config.yaml
n_layer: 11
d_model: 384
n_experts: 128
experts_per_token: 8
d_expert: 64
d_shared_expert: 0
activation: "swiglu"
moe_layers: [1, 2, 3, 4, 5, 6, 7, 8, 9, 10]
router_score: "sigmoid"
normalize_top_k: true
routed_scale: 2.5
balance_loss: 0.00302
balance_bias: false
init_std_router: 0.0136
lr_router: 0.00143
vocab_size: 11272
norm: "rmsnorm"
norm_eps: 1e-05
tie_embeddings: false
optimizer: "adamw"
lr: 0.0011
beta1: 0.95
beta2: 0.95
grad_clip: 1.0
batch_tokens: 131072
seq_len: 1024
train_tokens: 709300000
steps: 5412
dataset: "wikipedia_en"
Below are experts of layer 3 (counted from 0) of a mixture-of-experts language model. Rows are named router (the router's row for the expert), gate (a neuron's input weights, with its number), up (a neuron's input weights, with its number) and show model dimensions 96-191. Each number is 128 + 32 x the weight over its row's rms, rounded and kept within 0 to 255. Numbers have three digits each.
After each expert's rows: "comes after" lists some tokens at least twice as common just before its tokens as in all text; "mostly gets" lists some tokens that are sent to it at least half of the time. This comes from a sample of Wikipedia text that the model never trained on. Tokens count by the router's weight.

# expert 29
router:137153148123145202135137152146115136103132141148097135094169146078144112134159099088149160078142116170085083113138185102075165143149093144153097109117097099101116127120065082112142147065119089158084113128187160112115194093171092089101107133110077163139110135109107099164142127133124095110
gate0:122132132142181158127095142128106127120104161144144152147148111101175047125160159126149147154119115154200150108081153103123100117167107130132181063136162132183097122124072135124180133117108114130120143094129109067115144141155131096070124134128156161141134116141135120207139151124150145103
up0:146123140166125149178096139160136135187132062099116136126089107083094176145098151131107086136153146112095143136186087135123173145119107154087129199125073140107168176129140123107125120147175101111133143147122123202140091099121157115111096117108096107098073138070072137066088100136069130137
comes after: " |", " R", " B", " H", " D", " N"
mostly gets: " ab", " ex", " ", " Ex", " dist", " Ig"

# expert 7
router:140147144144133187163117176121095165149148109105095157168122124097075050121178154092155124106138174154130093083174153076111167138170173113143095084139138092120137142120110101126135128114173059161106133054150096113121208112145163176121096081164145158117152151122100152156182128173095097118
gate0:137129167153134157111082166114137158082128085128138078070140129132147164131190124144130179061156165152088113143096133026077147169140140105127111112095142155151097067126070083116197127127149148107100052122179182117147172139110091085150116081138104104118099105106118118169112159208141171110
up0:149096170148141156083120144111110157168119116120106086114157100146110156169149141082089172084144214124151223135141127101078136111167144128165167145055132106165099170150048084131124099107161107118117153146155152129107123093105136107140169104196107174096101142125155124116126169115146141169
comes after: " |", ":", "|", "–", " (", ";"
mostly gets: " 17", " 16", " 18", " one", " 15", " 20"

# expert 23
router:142190111143134132146080137129109143167147171148118155149120143106119080061189123158168161141162151144072126083121126112102162152231156130158149124116127143099146118120090110171129181144138143153110091113157095100092183087124161070062100125188077122142096144142131133139165129153101125063
gate0:171056127085036150094101157082147122156106099082089125146191156162130178087090125078117151129140136129137149130112145176114140224255069098097143118121108128068147175095119118059120118117144140128139170148138120198080110121105109146175081137100143174077157160084105188132125108101150099129
up0:111082214066109117092159115090054121101166156122114069112128053130115153145126097141113204150140072116135142169224138154133144150105106120116131115120116147079147165143155100110134052097130142094107122105160166106124119113150097139147109123124106108104118115141150127122134155143152118086
comes after: "\n", " However", "’", " al", " Al", " non"
mostly gets: " up", "-", "ed", "st", "let", "s"

# expert 51
router:128184097137120128213113148158131134096073123132150136052126173107111152080125125095164157120096148120120085130169086125096193107136115122153087083083130144187122134152099117134158161078129074150156097124095126079094153109105076119128087142124073160067119155089111122108131094147090121136
gate0:068130091090144148150145136173140100174054147140126106175194124128139095104110102126136107102080147134095100161104091133079148113146111118138125060107092097137161088102115112112157085080206115132188085123099138150127128118130098184106151169093133153088131083064064124108070130136179088092
up0:075117065100120149151149128132136080142019153174122122181161098135064126123089075100124079122136100115136104171091091135111108044133131105138117085074140096176089104141156131100146143111170097138220123127094097112212094134098082138103151176090129129089111118137105101140073106109169125132
comes after: "\n", " |", ".", ")", "==", " =="
mostly gets: "\n", "\n\n", " Avenue", " trans", " glass", " building"

# expert 72
router:132139154206174194118110157131125156113125095073095144161177142088129066132164115093168140086111176083163078091196140064133110155146130128173114098149086113102179134143058145146088128093156118124084145060055122115111196167125128176140125122171125163140135174117059117101135128185125089146
gate0:192146163152155134031113124081167148081073109098189075120177079107088143081117158167077124125118138128132176106153144100152042152103154152072128113207140102151162116092132151115089125161123126141103146092154160159152168123150157126145108161085147069134149138148103112093106184123133134161
up0:092112114113154120118143123153088145152122163153150119160093171122168111130190085074153124112174070156121079135105130129120144074177132070156141129077154119136038043090178122083158138090134173082138141181095124077155113155130133145130144105142125109124111125118122157145111073108129137119
comes after: " |", "–", ".", "|", ":", " ("
mostly gets: " 0", " 3", "1", "2", " 4", " 2"

# expert 77
router:143130131212158153166062168146128107140118102112093129059132190122146157133189118098118133116160144151125087082165121115120215199135088148153058144109103143146123145121126080130147158047135137185152113132132106118103172121139140109137070186143109164095102163130120162106143110157103113133
gate0:114140152177126153137167160159170095130145094158141161102168077074125103167078145098133171175145111174136131097158107157114099153139121190153162103108080086103106148112123093100090149136125112181176060088144128162126115068179170166068143152063120179143122124070119131115148112087143079122
up0:134136087143054081099054126147177097091154111194104109172105140116133141131137120143136110225106171125139136099122142123168074109135146186125099076149151128145126108175131063107141101118051114107108086110138073134150144096127115173161136098061177197137117137123098126149116137146147185050
comes after: "\n", " |", ".", ")", "==", " ="
mostly gets: "\n", " College", " common", " Binomial", " J", " plant"

# expert 6
router:197151155119156223148113162154133165112132126136130155151136123091149148097125126125160125074126144189122097110116169111088182135137086118114096122147136150124122138115066105135146203102139129210134108137084127101155166071174124043091124116097135175147133130075086091149161143146121165155
gate0:155192171125168146144133147159146085109126145156160130078172123080095147107152124079167091107174094134146175150121090099127109141116088084096104121071088175145078068136100140131152146166077146134104103206146143174178124141146113158109157082139129145175129132106112084098118181168162138121
up0:103173103147141140159126171155140107120132163143123146171103170121095090120129096067166116126187143113139177133142159076106126154140070076058177114102090192110104065081119137105185156100119154148080141160119074202111098163150154135146126058084145140147145131119106105136175164162134079116
comes after: " the", " of", "-", " and", "=", " by"
mostly gets: " Ch", " St", " Sch", "Ch", " ch", " sc"

# expert 57
router:114187120160144142126102147147076170151106074155157159073096164053158086119172161093164136094101159103086113086107139091065159144130133159154132079140097140106190131172121151142127177135197094127165124085122102172109168076133200131113081167086085126163137149130132128105104119108076108151
gate0:124143131155158136199135160163131130182095144150144161118094170105206179138183125099160135105126076179159145170138120139088133164118123160115181160140096067133141120142129043124143144140158135218130149174177110123133104081145107142092068078104121160100144128089120131107103121134110108073
up0:082082075108162122073133153131123131172147139169126123112139102160111081229114132057132130122148071118132077149135175136123145129147137074130094112198104161098131170112084140123183118122046130135139133131094139123132158103125181122178138129075132142115112113092149155148155143162040152147
comes after: "\n", " part", " University", " member", " Born", " name"
mostly gets: "-", " •", " of", " from", " in", "):"

# expert 88
router:150096136200122171128112150104155140142068117089148137041129156087094166089108162111123143113055150091102106149124092160071119139152093137138146105105055120101135151134080075143134162137152080122185179108114107110123157127097096095134088113108106166125178148082071100155152070150126137148
gate0:152109133132141127146105153070136170140106164127193114123195171101153134184146135075146138054155094185155136119109154106102078174077182161181155079132090094134081159081085116096136156156120113121135122119158110151170139077144180099113112143116164122132144086107131088159171142119067145172
up0:134116114155173164151091136053162066127112120130152099166183132100133139209061100103103080138152135146166115118101133144116087108095133154136156107145136149177124125158093120110099199151152117110180106116094062110164061148174167136086118101139132110079072046091103138175104118104079136174
comes after: ",", " was", " is", " which", " it", " It"
mostly gets: " would", " but", " will", " however", " and", " included"

# expert 124
router:146137100161117128161107169167135154132077114136111189048111153083142082124138136115195126124042155119095077114148127113110140149171098127160132123155079158136116091148072081133099142122112057158163157106103108152103170124106132067109105123090133164152158156097103102186160090140101095119
gate0:141165101117085159127095086109106085084151173167153108145122138171142144159096139160070135088119073140136177132140151143131152081142120142099139155124179157153122145220128135055140109128155148112134100129142094100142091103159124152172145139160179089138076067139163205137091201153117122137
up0:118099123085132089111127179159123192104102106081060154142141158125107157123186128114151111156093090112108134092116119124105134162127148147147144069138135090079152094034081159149127136142111132175147181139130163154128121163120129106101098166105108165133169174111088067140153070151119151134
comes after: ",", ".", " of", " to", " that", " and"
mostly gets: " are", " had", " has", " were", " its", " their"

# expert 34
router:144126132143101226144088173147148139088122145124096096079136159089118166101119147118165186096074137129153124140142131132090204099139048113145121148119120126165132130156075100161061147114123154155131108111130169115125167093096186078125154135121071159181109161169066138147169144094139127105
gate0:087114054118079094160156084137118122094153169078077161126134086100136149132121120134139147105072118142148062109128175156099164089120148120099119129094101109129128216148072116072092154101119101225163082086151148095083123121065215076140103146105086180198182135086166156125147128115087130073
up0:113091123158053078109160050168083125172140085101122177113133116088172171119110104120148141139065098139172117136153135173135169133093147153104090154111101106095131156127078121064105165081110163201169097091158166105087129105075163092059147127147064176167135162071213131120159133090116116088
comes after: ".", " (", " \"", "==", " −", " pre"
mostly gets: " J", "J", " j", " Br", " vs", " Bel"

# expert 12
router:142174192171062180172095188167100186124132127145107163030132134085124113071172168144097132130114142169116118143149094113129146157189139146113129114160068134144117137125131148158124141076138123158129118081118103154073139132181162161093076110102108165102166181059098116112117125149098105148
gate0:200063092165130132047137151108067102151149135116132073121177151196100093067174087113125153127118082098125197142171141147114148210156154123145161121165153114075160161138152113041135122123138152142103076092172148185132169179146078103145075084137104092105133141119121197140092129202137147111
up0:051145156145099127127181134199115116155167109159159127126128120104156099149111160147106162133159063194095122208135144127134126121146138120081071156095074171112128095071173112177168088198072136161138091153125085126161147119164155134114082103149111130112110121111152114156109137068167112168
comes after: " of", "\n", " in", " to", ".", " on"
mostly gets: " \"", " The", "'s", " the", " his", "The"

# expert 30
router:175111178165095179135121140158108191117170100133115177132161125061156092154122134103136132104077138126114129083163134106099173137116117143179102135136162144125160102059097130139108130113154048146110104039124113117144150128107139103062101141156059158149122182119175130135132140193105132111
gate0:131125158095127143117089153149137120164100064170089161153147094093109133061063183107112124144108154102080156170113160115151120071101102145124132187131161121100150140114146101135128095144094106133134096178157091158069125106177117108078163214126147117138104075116129063119170126115106148178
up0:105155171125094188152181144157118081189153111170100115104189116108115138103036092109169159154145157115122108122141148126120113121103133127115147130151114164129135118132144098169173127138128092120154097157161097184119131099177119126109161157107115070092113111081176112106149170149117158167
comes after: "-", " (", " \"", " a", " was", " The"
mostly gets: " F", "F", "f", " f", " out", " sp"

# expert 66
router:089189209196133159100090135118127148142171104104060154091095139054104046116149155133179171095130164164079150116092140115059155182166099140183139078186099129114143139129085128141128164106163108151112142106076150149116149087152162078045084090127099160128148146115106147078132107146064105088
gate0:158154142171156141118169191091105159100095086171131060127176116082133133145081138080108105114122083116128156130145070121110141105108092146054141130066181114146079099138126113153182123110187142104137108143145129130148058120159122136176121099122119083116114115126129101101012123138086136187
up0:140111159192120147059173140071138156077090094111138072147154069152115119166110164140102103119131166126064187117134084123112143134047129167064213114078141164157130149100114117108158107194192112107123088169132143212132128151138138181143140079161132059110069109118133121105090080113127157173
comes after: "\n", "\n ", " ==", " U", " al", " non"
mostly gets: "-", ").", "!", " .", "\".", " Army"

# expert 22
router:091153124175106146153113109168106161129172090146055148115135162085156084091189165110132118124082178122136146138138144135080131152149107124154150099147093127068126115141076111168148144088161100113129106142076133131090164163127173061098071138136069208098152164089139134117153084119120099106
gate0:154130103131130117068147158124155102055132200130149118100155157108156107179107116154154087091160110110174107075158067127078143091171092158166087143120118157112129087134106133141102037127212103121112163153120136123052081121192156123196175158054195135071115068125111127135107142108118102120
up0:114156036100117164084131118124128128157128162117093138126176129192153135089144141106166171119136171164179048107125167134104135133143211060166164120130133112080108126146110108160079094088075167147111103079139154100114145123128130120135152138115177159142209088135148121142232166080046122093
comes after: "\n", "2", " such", " well", "1", "’"
mostly gets: "s", "|", "%", "}", "os", "\""

# expert 16
router:139158133168079070142063184178110166145160170143138136076156158080140058156154140143096126134133120108109118127187064088179133139167105118072102116177110142129094113126072154153119143082164103140136145090126117131039150150152162148124107152080116178134132153110091154139113153145131082109
gate0:161138164143112109099079138111091121097093117106133180109164109070076094112080132142115139149089226059093135103090118089136150120082085144146132130151159138174095153132126150124103127162129085084166151096089137151111079061132162116115131184121134075191035133137089133132084050100080113189
up0:166160166154110121091113147105090112094104061122139170105116103084062118130083128141116143155105208076080162080086116076141159122135120134148115149127149101172123136141131160131128123156163081124145110127104136139088079054115135120126137176128151071189069157132104090116093066088100120174
comes after: " of", " in", " to", " with", " for", " on"
mostly gets: " the", "'s", " a", " The", " his", " A"

# expert 86
router:143157158193115176176106160157111189127104100125125137108138160087118155158192150098157205060154143119082111088122091171088168148161123110141142110132103166143078180156105154159163114099126114168099150152125138076068130076155114110082035165128104106099088128107164115133154064179120157151
gate0:103156156118099196104125123136133123139136134122118105145135115114115097091056171085105158094104197089097111105148133130105148152103159107154167122123081148103162091122084082079125135144158117098179154117141114148102153126131198144135170068120153140116132128096055139128183103140141077175
up0:131188121115199156134107101126152082090145186131183102155084161182184164121110126127155106135120119161108088176134148130116143094125059135135135121123130145144138136154187080177100131108133120134164104142126079101172131105145081126199101128147149083125104102134198113138086174149094188126
comes after: "\n", ".", " |", ")", "==", " =="
mostly gets: "\n ", "\n", " information", " mid", " same", " data"